Weights of a small mixture-of-experts language model, trained from scratch on English Wikipedia: 425M tokens.
Below are experts of layer 6 (counted from 0) of a mixture-of-experts language model. Rows are named router (the router's row for the expert), gate (a neuron's input weights, with its number), up (a neuron's input weights, with its number), down (a neuron's output weights, with its number) and show model dimensions 0-159. Each number is 500 + 40 x the weight over its row's rms, rounded and kept within 0 to 999. Numbers have three digits each.
After each expert's rows: a language model's description of what the expert responds to; "gets" lists some tokens that make up at least twice as much of what it gets as of all text. This comes from a sample of Wikipedia text that the model never trained on. Tokens count by the router's weight.

# expert 23
router:462490456395486513487471574517521548444508502495578451433527537503565494514527468602570448467515466511490543479473502537521465545515531446589517580525553525411467516549452502535472418503503533536460402505510503544487468477471520488424537508458524544485562560486462469499531550462425482490455469487532575422431566444523431533500464465438518504557473564498579481531545517464515494459489512571528548465553486441493495524440495518491529458456501519565544486503514515553468510522495524
gate0:537473522530514589484539542520495470519467527493470486488501512551522504506435480485564461522508507517482475443454397524478558503528406476489496510485554489488421493479463534527526515538531453537487418479545525522551448523509430477546451431488573516463504511502502495493515494477481523539396484490483545462492440483568511473492437533490424534535470501422543546471605466510544483514555508537502537535569466465528559482474485541498537450538560571515488503475585498476470530504449454
up0:455503538555509578431579472497405438534524515487473516488480524513527417496445515482513457501460469500491476406383458509453567482511453504518449496490578463414476511461517509520568470511575396540458467441513536528547478493471480482531429440519569493507465491452519491496497500517506546525453476509474504473511469466559537464506521504539410481470476492475596463530624510483550503496519543504482534588529477498505564463450446545510501509529547504497555473508570547451484497485443477
down0:571486533552500544508525487522515529537615548505424453537510502457488482507476476498510542514495457459544460497553496491462546452472488533394410416513535473434481574480501484435493539501522564471507426492417530493561475406560481454531473483485521470444505507482512507439437481545493540529421427538480488468600444466505536537456509453509511493408500560556528453485523501538561527509488520519465486532515567486527438538551543553468498536538539475504435536503523449509539484482411462
gate1:479484476508551412521439423463438486545512561542458518476519553539481479518481529512521447498517502469472450509509478434526537486561525470511456544460425437463466515508492516530458509545463483476471473489428540586511487399431448451495522428478536516504502489486503512451502521448510581485519441438433546508463533508542495465503556533597449498525485506444487475500472571447487537544489410515441568582469549518510497507519510534500458504460421564547462495516444478470488593518415562
up1:540527547500499503473427443524491499545488473537436558492438463521561556518497464513520430473547499482489521538553501493503429477570477507538478530480415515555482514453475515470478589495553520487450514529478553531465479469477404496462536457431458526521499454479475503420541570488463539534540455496517512509455514455511495442523511507595545473494565492474509563537445524528500506550541459523514570437462526496429476451492488502460501515478550539502442455529454441489445498510470530
down1:488473523488470458559502467501513502465487507444539569382425443539418492447500461579464428439555438492492451547491492488566469510642511563514522446529540529425487511488560549515499435506446496478536536520447503549473572473496507449526485497534506465536486489498498511550441497499493467505489470542527548534461531589511522458451529472502528447433421461565507485503476492556510523480492516505594492542470465529447488531506471535409497482414531544593528487544416486482465488494437514
gate2:512429463536555503486511471533490440565501519507519517435539489586558426573522531476490477450481521445480485448467512615457501458459448452541564479521544499422474533489509534530490545524519462481496470512540480515535492521535422454422469475451544513550521518452492453558540513512443540579508546537473522450487532494481497526497483455494525428504567529460453508548496520558506475509479526504474503442534512513580499514406461487519461532503530531537490535515514543490480584560484510
up2:491443501554557527464533517525462483532562520531537510503529519511527475577499495479492506469451497446472455412457473554412582484496475459541551439507518451475541498498556542535438562540547449525474455474534472491531496498492433452422477438449513527484469527504501432544562477510467526584554508559495552409502526451527549484486533483499531469509515521464522477553552558530491476518503535468481531473566517504520469475433534530523421543458471486572451564511514555482451533544448503
down2:478482476500462468452540509502514521529508480557505556466540458537459449482461452425487507538412528525499482545573527548499479434504488512512517438521448497598421460493501473512521520542489473524520511478560478472513536473489511522455481479542416551517464474548547530446485540496552461541548543543431542514478526490595523530525515437481450418427527513526513468558433441477524563488554503459497450573500474544521485490487463536535398528521503482504498507488491567487545488524457509
Sentence-final periods, compass directions and pieces of sports venue or team abbreviations, such as northwest, UC(LA), SCG, ft.
gets: ".", " at", " ft", " left", " G", " JPL"

# expert 17
router:513512429419415524534467561448509549448462501452499424465537504517521577472538478599541475486565511515463546461473494552523467556544501429544538554526481527450536515478449596545551448501499521500514418506544528524460474520584528482454458499505484531521561507407489486542519520467491466526433524458466573462473507500495428523470450489481522529521466536469538511508455527495481471435451519572536520521490479414539494525439485458487592470486511501509536464488544519583463553556500534
gate0:537480508518449514539532527466507490470534501481540456477444442519450554455524568550563398429511416455440509490510515517488466530515521515453470545364462599523527431514502543517518474540450459501519530430586477519558520493463506562499484500504510493506496464523514482526537484535489545514534486429511557508511503493615452401464463529507394437494483515447498530450503560514493523488453499481470574493501554486509523534485604523471498502494452590465509512430452490477519469528447491
up0:428559523523547455425486551516460551477514486471545543535541538495535414538476511495442574519388517534556513585498462456522489453547482470540549506484548424464443504473507526466490564457520518529486559481452559540484515458541473484512523460503480534428503459514514511481585478474505471503471459508564465478510496519452513579507515461487504557496517509529485530535473451549424509529539471507521502510538423574565521508571468518485540505467527470525540521506531487513449522553514549
down0:514495530503530446481487473533537512472557581521467550552545582490429452543475484501475512519482552480515503528522479445462444513499538465479510512514604479418477588472489504455449478500552521507469507430448459561440512504532511461508505462434443502523470514505568537508514513503446447502464477528537458429532519478487505527464454518518483475426588511597498515530495471493465494460491423469521535488560380494515492481477451525500584511534453433547522481509556512537472439438579508
gate1:531502565411488524496565476461503455384532417438530430532532487494509505501581562501482526540477585509548515516474496513448416547575538532453546505551518537545490466526506431479560525458487546545503535530496428501572494432468520449475536490524520532497503495517494343535477460502478546466490469512449557529454579462389482513505541422524552436503496523478550545580508543460525476526483576516491512469543494454515532547493515475481526503525472502494549514448518489547550481491455487
up1:512487448532466520515502500529512500470521555554516461414488470490498582499444394488529475476546499524484493435532496528527553524436412477508501493479419565525482522585508496450521497555454541450507510575520489518440454459481477486445471503491558519476524480479415516577549469503548557475523549538524540536430498517511528536403420495511450550556499497457482577495487439567531437433496490496530467463575441415495465499552502459550462494466569541494465453535434541497505560549533455
down1:541473415414420477517433570492551467452415542525536485475542501553464543483515531499531495560465519475491522463503522541462488552506517461523567488437557542500504461531525531531556455459488518465477449550507512490463435497499508558459502557490508522488513479527503476490497472419449407554454494458468543512488498447405495529508492519497502472569469525515451527493448449524402472484484506519512477423499478565504448525453539424519575474521529531507494457441532481595475565533518503
gate2:456435505460584472510472514527518505554416489476476473456499536511475529486556561542559480541568511505456465490450429464487498487441487489566536518477517466445465537539494523634605519476456470503505519482550521447519468501505536520485527460466426533508482536471496504461490537528461436477510519471525487464563551550507453533526431482467542551489522524470536574444399457519482480478503508527539516510526523535526502483438515583459502464532536570490543528509462495518470555533493559
up2:536510495516544492528468492514514496541391451433504542466481536505516536479461527496488520479511503484516508523574524517492505534502541496518442482578492501525576463420504510520514447550479520532499477525515489500510505507440501530618477485532483474534518519471452556502462472502493500494515540493479515504536476452512494543532499604524520505475568494463415536450535513545423517527511544512487570502489471523469431510473539535582440568509549565515530535524473474500569479475508458
down2:507476517504531458512550456451494534561462530511480535530525520474474550524531542485566501481455446519436549494527543511478567419421502515529534585468508417496491443489478520497454550532473397485442532446532473446480558535471501444455417430495494525531486530510585507511492499625535457523508550458571526495548484486529538478571499454430484528510464522523500569423518484487597538513497547495382468423513503546482450599472497556509497491558478562425524510543447498524513526544553447
Verbs and participles of naming or sequence after was or known, such as named, called, term(ed), el(sewhere), after, born.
gets: " to", " el", " named", " who", " called", " after"

# expert 42
router:456483457489456513534471519518538530492521451507505499465583518516513549440509463579562505521587536542464480491512522571496477576482492428588511553572510550441456480496462600559556499468459499512528460514499555500466564482536549486486511546489535559496585536406488438547513473471492446454475490469480510457407510521527435471462455440467504470552540511466558499446436530511560483493449459560517531467535530465503533521527455517512563441533518508581474473469505532527527563511575546
gate0:546543473519543471427482508505382489468516513486484503476507477573472493495476532500556504441470474514490518513407449458465521520438495486511525476443533506520567530499506464517494438530484445447500466542530501537506505554521490476577511435497531458565512494565462515491586500417541508411475505526488462520432522437524545516530451484439510515455459525480446526518474486567517500464550455558461546522501510492469446476492554497515450484493517506535480534449447532504587508503458473
up0:513517501549517560448526486511450484423548490468459524600504501537508532493509518540540486479420563451485493550382429442507496502556510469553491510464482599592477506469541491488455510484527490435472483508480497557527524490483512533557527484512542490506487522488504500515498570587563520462458488442558474495450512458558490384479445530452552550454516527526508510434539490565590481465508506466521488526474494481578468498581537463435469475486480457472516447485502457454580497433467533
down0:472530499463555526437600494490461501498531510460484549525501456474538454526504502481431463513533512520467514494384432512545463553454436450457464480499534515563491550524552432504462523474524381431510496529496507518496491524529479499428473457496525516578527475511522495465508536521456471542509477421447490479464436436570531510535592425481477551503527529529431469557559526529528484509526475568436537583467564467487507517491473502447453511551483491547455508521435485499436492524418450
gate1:451546470503547516560455445522519531532538487447527447528519543506531543517542578529539481495508518472503455471491525422503555462490558494588515494544549501537425566440495507469429411554499514431469459505491432475545473533469507558509461406429497523486542491496466460434480475487464487485559504494455536526414481537510522512498451511457533589493459469500492495550472505559474446515465518552428457564458517452465512569573517555485516453571510556501501492470562464497406467563465549
up1:465495545519511529497419456502529513472572482511512503536550509485485495500505561523474527457485513433469416514474499395484561513492580488562468546545608492492436530451549554513472396494511463439479492470526440535545479533472451493533465372472505498508519496446521450427486446474467479423525533537503502535476517435500501520502472508436506574452470469469487533510458522527442526513462502509403501599469551486479542547561546575496510518553482515462507492461532485467517480513442512
down1:526603474528479501534532460516532510498523461518532517574486501532499470500506423473554491472372454516498511561525547490486560491469456522471493470472526527504431475471560422480616512568482519481568530495521430484522554470479525546498498504553518465556446549484508472579505512535495464572519428527463512580526471480519457470486516541490482463497610483443497465468476467516507480523441587453517476536515516512487503551580527460579441509538526519465500507506497499516488480500503431
gate2:506515495532499474471444538541408468497522534507452515447488541511480488457457530520557532493551485518491435481457558566505447515547534542474496499572519482495496466440458521488485457557425442418494469496432469431441506477471456501605523530497505531506540511452542565464511449490503526496458456453562500486437468437451472456441577470492469456515521483526558390501509531478554499521504508492509475502528558496534478533545449530447525492496476480534582480471505379476447503432518511
up2:468460502516521513494430551536464466525535591561445544505513521539489457459412495524544553463560526575445516486495586547513447541573513553542478469537444490523477465444531581473479435541401473496543484489425498463499534494480493500567473586489516520495463446414514601524473481460493520457436540503535445466452495477476468441481526415484437477554476477540556410480474478467556517510482505500441475532519521506521486539523472510434491501509512502548533453489501437484511528416511530
down2:487521471535501539551461498509572465527571484508517446464432483485534511541503505466503469551531532492438445557501547518444523521430441509486503478552485565552498524476433434453426483490527511530469464476523484590518574460495425484494444462541501496516476518540481529522480561433522450519455511515510509497452536502512516454512488503433499537498431466452470544467517529422560590510522524535500540473477439457464457509464470440442476382512503507454564498533488469486476522478444510
Past participles after was or is, especially described in species articles, plus first names like Michael or Stacey.
gets: "=", " first", "R", " been", ":", "ace"

# expert 21
router:468485454432486507521498522495560550455483402425511481484549496474502539501506455533534411482492541475523498511466512549506454568476494395493514538520555534377494569475453516562524486480451519519497467533531533521482511483548503498464496531443503555470579516486483432508516483464497488456467441445494539497416581518493388542486425497440489497556509564511575525511434479496498457449467498527551557474524508467505476574489519525510548462533506496557497470469505514509519525522536518
gate0:560427476512447534507493562501522465547534500511482466485529518545469523488542505517515540525491459508512533480557442471565508479483552492492542504575535491562561606431465571513521441469487592460498494504452487486437526476540486472519482543453502475485541489468550516507485538451490503481520438479532528462448469518484464496563447537430515408473540489517465456473463530445519523476480449504556557521498513483493591498480518370523558438507469515528516480476538469503496474573501481
up0:529538541462500493504514520500461549555555514571527534473526533543526557586485534505450404520545505516460443538543524545446500491507484512503489515426431523588448425442417401480519554458605421525521491426557463543502536507500565491427504470494463529511475531460528509512459482489456497548468548470534478499480517463551582482507590492557478489524466503500507540475571521482515522494492538522511526448555467499485476487463495478529490478474517502481515581505464532525470521489548547
down0:493504510552487493519437464482530561555493505507518491493566516513482553430507510473561464507438451500541535590539544475528424469474477484511505519438530473528567435493500456494535476517515534530440590473522442480542484540524528491512491419488485489471478438459490434527474464539479474534517547529559409504481572498439559523512496552533514508506489565509537491467555509497443554461512540485467462496568508491459429497485517544525522532509547550456566503458567491577536463458517453
gate1:487489492500487531505468479511552498397520439543449446491513523523389503436508527485524462447513490455544491463487505482441524542476414490494529450522589514499551549526505497500565530506479562505462499556467553527516396529498482569534457441481509486517525508486524474516560524493512428505473621539501509495488530565496507520468494519479476502489473551516613495548457513521497459505470399505450538462480558505492490428432585528484510514552510472507489511462517538483519557520520485
up1:502462491506509541502488479557558504404526461554444471495530518523389506447527522476539471450518478455544487479504488477458513525465406519500532465486560523509540540545462499491591550479482551517446513583475558531505419525495504545525460439480485501518517510474529473524548515522494448534488625550487509484469518544497508523485504515489442488491466532523635481552452522525480474491487396514445530478495554497497492422449574530490518506539519458517480499469509524489511547548519485
down1:449491465526520488508547592496523453534491477478465448484474492450493444466543431527500564469461467519506507510524553504567441502525490504514490511531490483496478457548579515523506468504459476470483475406497495476557519566461421504463526504517486544474495511572450454492544417482425517518443501445420443591485543490496566446513418496470543545503548534499526448558502423534468493531578524487495500463549553470501541487527508492543528549472463477507509519517552496506514502548473394
gate2:500462488559465538411549532546480497565511546450513527478523525484454487515477505512531613577555475515483588531495489537492449516491481471469488502504504514507549468452514462466625459502419426494482517466469487442453492549486590455455471506482481544431468531419506452506427470470498483491495439534475524495403539399488505472464476487521515493465541461530480455470497443483462485558474453502547454466507585467496540478474502442540564484477503505472518545582531470515475520514549505
up2:530457468507439602401500520478472478479537467506514509521574632530444434599468492502404521548507512490484536527439440453488514508563530511516522501573496500571491607483492531438553542540379446448527475365476557556495552446488531456564541477459450556485480560456548508520468575458498499507500388512515480495506530582573523411480474450511474502500470572566533484535549506467544533482556459504451511456522533505440498462507491471441499487512476553524517505512494509509459440467482512
down2:516528459551482484514482479403459481528571454509543523532502472468533451591515486434512503489609480546540516501501514520464562500425542505497531472502493477513462489508474510471501570522455471469547509470498453498554562559474499527498481513549494479479462578488504517489510409559451565504530481553470510465510440499551552465511573537469453509513496491487468513493516561445538515440596492441464461471544512557449546522479526511499553469518545487520475373473583507498484500483522460
Commas, and sometimes semicolons, colons or dashes, ending a clause or list item, as in "songs, relying" or "argues, this".
gets: ",", ";", ":", " –", "—", " ,"

# expert 6
router:516454486486496565502493483510469532469480444422556462522504531502536486514504471563502502509540538513441513525465497516566491553521483443526528559558511510442488495461474539496480507479455525467497397543487579508490586457513550451466501510465518537445537565432444437549496489515526505546460435469558520505449513570460409471493444469440526523534472539530523477535489530517555443405524503566502491487504469467474580548534445502529532441507514477603480396535545520520486527500463520
gate0:570458466463551513555479533537519517585482501592553477458533499546488510450571473531446540459564524551465498444536542470483523513508533503511479525478597548490431492523450561539584522432483548541401590527507534450527463488485496514470537510520520564436492539464506492568387505533463533461556505571520510471553475421552468493514485498547484451591454526453417540512435518459445475449530465493540536484525505454452478561429444505531535469488421535481516496479494459551484519534474552
up0:526553506481460464484548560471529466424454486477513506469488533512518523498422497477397575485487500476502512535611483557506562513502517508479474560475501526546485495479496563490542519446474482548513504545519536406507480525479471425489438559495533489465462557553490523507507399438499549453486460530506486522425470433488484425442475432523456446496558441492435554511476448571501538558535551456430568507502548417415446498503577505437483512550488507489540544484492418516509497520505458
down0:537537512453542433501600436561484533552509521523433475533496520476458440490511449503392506488473586478512524533461544445509542436501368529471446501513483510492570469485508528472430509534469470509503538454547495486514548528580576509495484450449485476541438457484503564426505485545541560490484501476570509500499459577548607492446551501486469491480532557420496502487518480528584542514460503478445460476513550459515530478453536553486552543446445466441546548457508522477481516500536466
gate1:499528518557454486558507565528462565497541519461459407498456463550508512471452360523478482518482388514477503498574500531418506464480485439545468524542525511502468518521417481506436534463510485423428524528466468538419484475489492479506484522410455499541607537455424446495494501471455506528466454480554544453596561497471498444469471502527443506529433510477505458494529507432495503503540478552410521514513530529533554513563498472504551534493538421499496466616495477539463492535462483
up1:588494595532520551471518481559434536510606530456555542532547478527502499443461445481495497585483459522449585523438500492476457552475464503502478488528505488530465535480530478472485534486498433509502481512523469531522513518482514492497435428479468514530457486447547560485450621540558474415509440485579543529570470507528556454513491488483515447486420506491490437516474444446533492515519439567439576589517465523559581535485481522465493477479558524538479465523527522496503461554492543
down1:475483515502487565480513545472463493509542526576450541535458453484464500492514586566470480559487515457460505380504486481488509446530553559511486485457510497440456504465487554505519520573506441483465530464465526494463512471533479496564505523461547535485495547469594491532439543516537490507486482547476525526554501507520515443526470460544527439503506450543592509433503541510513482454501465511502509513423432543512471414523459500446441477522520434414435487426494445465506480504488540
gate2:442404512476535515511510546423560478552526482486466519501411490490521536472498501500518561556552536534502499527599524536486553556525568492576464455426446534438460484490467540527494538473516566523469483495473497434491463459546482468500521557525477481440500439517428464480488505498548526444486546545462456495470508512504470432572532478536427540500540542475500486474490516465526433471495472460445530519473520557467529467493508465517501567522469459464514526419483517503572586548529504
up2:506544391465497472492442513450473481527504481554508547503523537523475537535489471501476470571524466520548507551516455494578517514473531472497489508535452539511519514524559589563444497516497541553443362524480596532411535399502507467573517485539486525477502548522538505528410461450480431442524552533497532479490438481487542483554493414491472496516525434459454496384540507439545523426546523471528463515521515478476525436561500503521443542478499437468483504555504500507499540552509561
down2:475523498471577495499535483497486516467484486480491526493543422607418532418482485439473477558487557488401529500457580504479486472423513498519513540412526510515465492486525526448476522547467527515446439473474445536493453460433497436516432491513514505481508499558526481513511520467502455515543405528483489520549559540523521511506581526513455596490539477526563458482458527530541493499481473493485505467515512513507525474499500519543502508472472463520501480431457525529518466440552502
First tokens of titles and section headings after = or ==, often years or words like History, List, Biography.
gets: " =", " (", " was", " and", " to", " is"

# expert 0
router:454463473463489550582474541501509503522510484475504504489518527502507566492491477599542430437511578549496516470450553543514434568505470459513584533534480511430505519479487518546518531528486503508549461513546512502482541495532504503423560530489533593514526524473425383551491467508459459465466509449567546474486519559494430534496429449448525548550470588505514468486437512532524412497489525587476557488531448439505508524513484488521534439530554485548423450496509481509501496456533567
gate0:487473488477513529479530467587507460514525490557456497523536509481522593495465532512511491472555500570462499560471528530478539534556511478506529578468461547473469449615522502584520619465442511448454530511534481502501480512443494546511589483450464488468473532480447446572431385525491417493487576495463493554501510519487474529453451499505581562450412471469523507463448461575484435479444551548509513467577517529466537470464524521493458534574463507491515444470537515492471568493571511
up0:470487430517523478515462503421513547477424498421556512461491492497515423536562487465542538520459502475536488425549446518547478483503516532484496437549507464513538550420505539412496389517579511565563442496465554459469545484528479453501387483551521521533507493542531544474537538527512550480533455499519507451479528484490500535534565495485429456556580510563501494536551533444529541520565467414481473519417481482478490548540512500519552451455495473512521547486463451535522423521427465
down0:472531544471484461511575467508537651524470533449529515556530472517509516572515494539506512508514510447509570491474497513471467497540514504471536430534465496547478469486516535524474455563517477490546499511558511483445502464555521426562545522499466494488521483476513509515492491490468405464487537479469439449581491441546519489520486556470514515531525442520538477556504527450516511472438510512499495453485480490442546523525513471529574509485437510504462541444501446529526477524581456
gate1:529431471509558498556552521488526522491489479523440538511441437511466493498564532520532534525581459485448512454503577497504507499524559501540573493508536514555508417491530550491527521503463532479561468480581496448494553483484520477430623511468450515512476492494469477479494542564574503517417507400560547527485505517473523555517487468432500470517412515526479405533493549482526537487409440513423518449531461508476528497465508502509523480480500501490509483595523468492572559505468562
up1:489504532477479569476527457572549469453507504517553422551550572498442417545470548468444529495490532530462494461377483492466521462502508502572532516516530490468479558513516426521487515519482521508434516550496528513584422521464548484476505468532505473435526555514502489534549512586498442536453533504541438538474491518566461445446476507525502592456459492532491555548473454521513507521524461487491570481563519514514538490504447558474468447525450539538437549503476574509467520570524508
down1:494491448481585461531507507513497594487492495533513497544451483530497476486514479503503458411531495488494515474456515467464496509530552451507493560509490561532529460391566504542476554502529545493471539499464489464550430493528509512426470408425551521493537407501515492447519511501511555535471467509546496514479518512520552506486519497511505482493557459483500504469433492482553546463481555579439522489537430514518437472484529504528504504506430540504479509455489540426465462414499397
gate2:476510501480571574510501523497497529505471474495580469477490509513533490460516459514472501411505454465486522514508520466468535552469500463587468502535455545495460495452474487452449551497568451449553518463530494546542464489542532490468492550521557437543500606501455553508486476427464571518515436441576517453551502508486517610456514480508486536524515511482494448544468498532488613491530555529511597495511549419507539503538503476469486497412553499500521511537447549512554468466502542
up2:404501515492579523556468534502469556516436511504537524533501524474491463514565453517470495452495503473480485507464559483431537539441451469558455489530457486500514526500526496501466527471566482470526474465580523545566481543497494477526524537481576466523467612541479554460428516428517477461496498447528481485516479559494518588480519481431495586478458514545552422547482470504510589484512585542461529484478509481465545502548561497436496506463506530534498450516446563526553478515473580
down2:512480518545529550555497495471550531494548490508544532425543409505546492480481468473498430509560470470551551490492498433447503524459553490490478482415565484520507549504500453554489452527495490504446557498437518489435477536504444494581514462477515406483458510528503490516498453475537455550490484520407482445521512489554451578495543529561444463567526480498501497495538534459503462491513522494503531492469552455511481486559503528446524554437486463490506507459502447529504505391459540
Paragraph breaks, sentence-final periods, and first cells of table rows after a pipe, such as Band, DF, row numbers.
gets: "\n\n", ".", "\n", " \"", " the", "="

# expert 63
router:525439494456480524468534538510436531503489465421518449484549501499578595526530496582555479513508557479480502494501512520549442530507511426516526586503508540469441558481506544547489488426501500460508451473466468515498529443546582460459515521465536570485571549488490425533462478480445476474503417449465570446500571480547438490476442449494504482540497552558520482505409525502550528495481511549550508474552420454495509543513467511493538454505544486532486430469472480548516539552505526
gate1:502501497453475501465518488508512538554487495494497517505573484523457565477468529537521507524536480586426486452447437539500474504517482442484523534477453490424497515516433530569608503492479455433457452462513521478496517434528506481502525487451510529473541604442480467550507459449461450499502541455565509491568545487515503545564413461545495410464540495482601462456522596521436422518392476532553555470536464484467522490559444504519532515522491513481536501522537486524530581460555522
up1:524466434520461533551503508527424543442458530506560496568553455549462508537510512480500514506494486547455534544513460492438492565498526482435562510457541524512522562473510517507612564526493549518462516516517575524524487451508482434523507408465463530462458505474506548518522510483404474518505544471579413504581512525511513498529496453455471441531506535432540460502501571447494507517476517519499542525464517561508519471492536482516516512544467505504422516455558530523510529486562524
down1:546468424503595487536504512442493455533494484483538502511563526539534466519473506584510492527521474520445554493484495531517492518569475506539509497484539451539549537509542474482478442564564502465490491527459480476510507450516459512411607484544512509428504489529471515528457499507475474511584478468533440519482477548534508526472474504522517592598433432527474461512474448515513492442534535502498462548411468463529579486479500452439491567534448485529502545452489449483549438514488530
gate2:467512545461525475545494426448426435545463465455484518374494450530584572559518533529519511535492481514507482479528583564563441503487532459518463524445482552490520521445512458545462467528519504480513477474507468464519489555508528473473462419492528527495474487511500442478495567464515504461409517422478459506499498536543487467511505519426499425519491477562544462551504506439443524475488541516510550579529492423453479497487517546515523490437534474560445525434508503569533566493563577
up2:454544525493500485466525461523445470478482496487507433440457544509506499426461501474458503521418501481457460580503523494501521480470493471431421523473539501512510481442527482554483590460506390571437504478547436524545489520512527443470455459473486461558462522545531502481498465523561545480521466499502481496526518545555551460499503471436518539437430457537486543542537525518507560518495591472470497489536480537534514513480485505418528514523478518428481486495504621510518503491504490
down2:442532468545561474460536437463494446487547502508467485531474528524491526486488502467543462457513511518518475541508447580503533458527524548540565527502501465554528561482540544461472467482503539488485486461550540514502496568495497509456471465485496452491478500460518508470461469542505509470523509487462546459505567486519596568506509574513516444452498423487472456488565476535496482526512557440566442478506506504464465402505441535506479495443525425474449473545471489469526509433587533
gate3:439554500489553518469475528451530483508457480448442471558446461487496540540601513496549489488534529505483499479422533473600563493525478462508488530443515468499550494551519437507450437562484584506546470488521494468550474535476527425452440483495562549567521520495502481514550454423501496605503524479603473518549460558459499521509496544398520516529486509499543528507443526516504571448490502527491501455499485527520474585498549485557504428521472534535542460465549563506502486541553558
up3:463517554470461539542415455488474473538496517515443450464515521460541507525469459526560447489574468472450491526476481539452477539536489445526514548474522563495533502525450512476479430552501537473540497484521510482494419523547481513543505524482489454499527486515465504502577489481505637493525563476542472468459440498522492510596472530538498459486438572507481462534498476579516471549527524552622480432446429481487627541514542484412545478466448514523490545485530458497468534523564515
down3:501413492530468536594470459472537475483419504520512523485482485515544566520497528405576524509476557485500485480538452547516465435497472607457544478491480530497569411406509527480514517428482504466529553478518530506438434530513511457572510454497478497476487485544494479568467437555471482588516514524485462440487474499521515492547436516556451523497452542561492521486474553516494477497475534462503474494473446486499550514502504490420523494438524552459480444529521443471489525517453515
Words and model numbers in cars, aircraft, engines and motorsport, such as engine, vehicle, GT3, airliner, cc, plus prepositions to and in.
gets: " to", " in", " for", "er", "r", " by"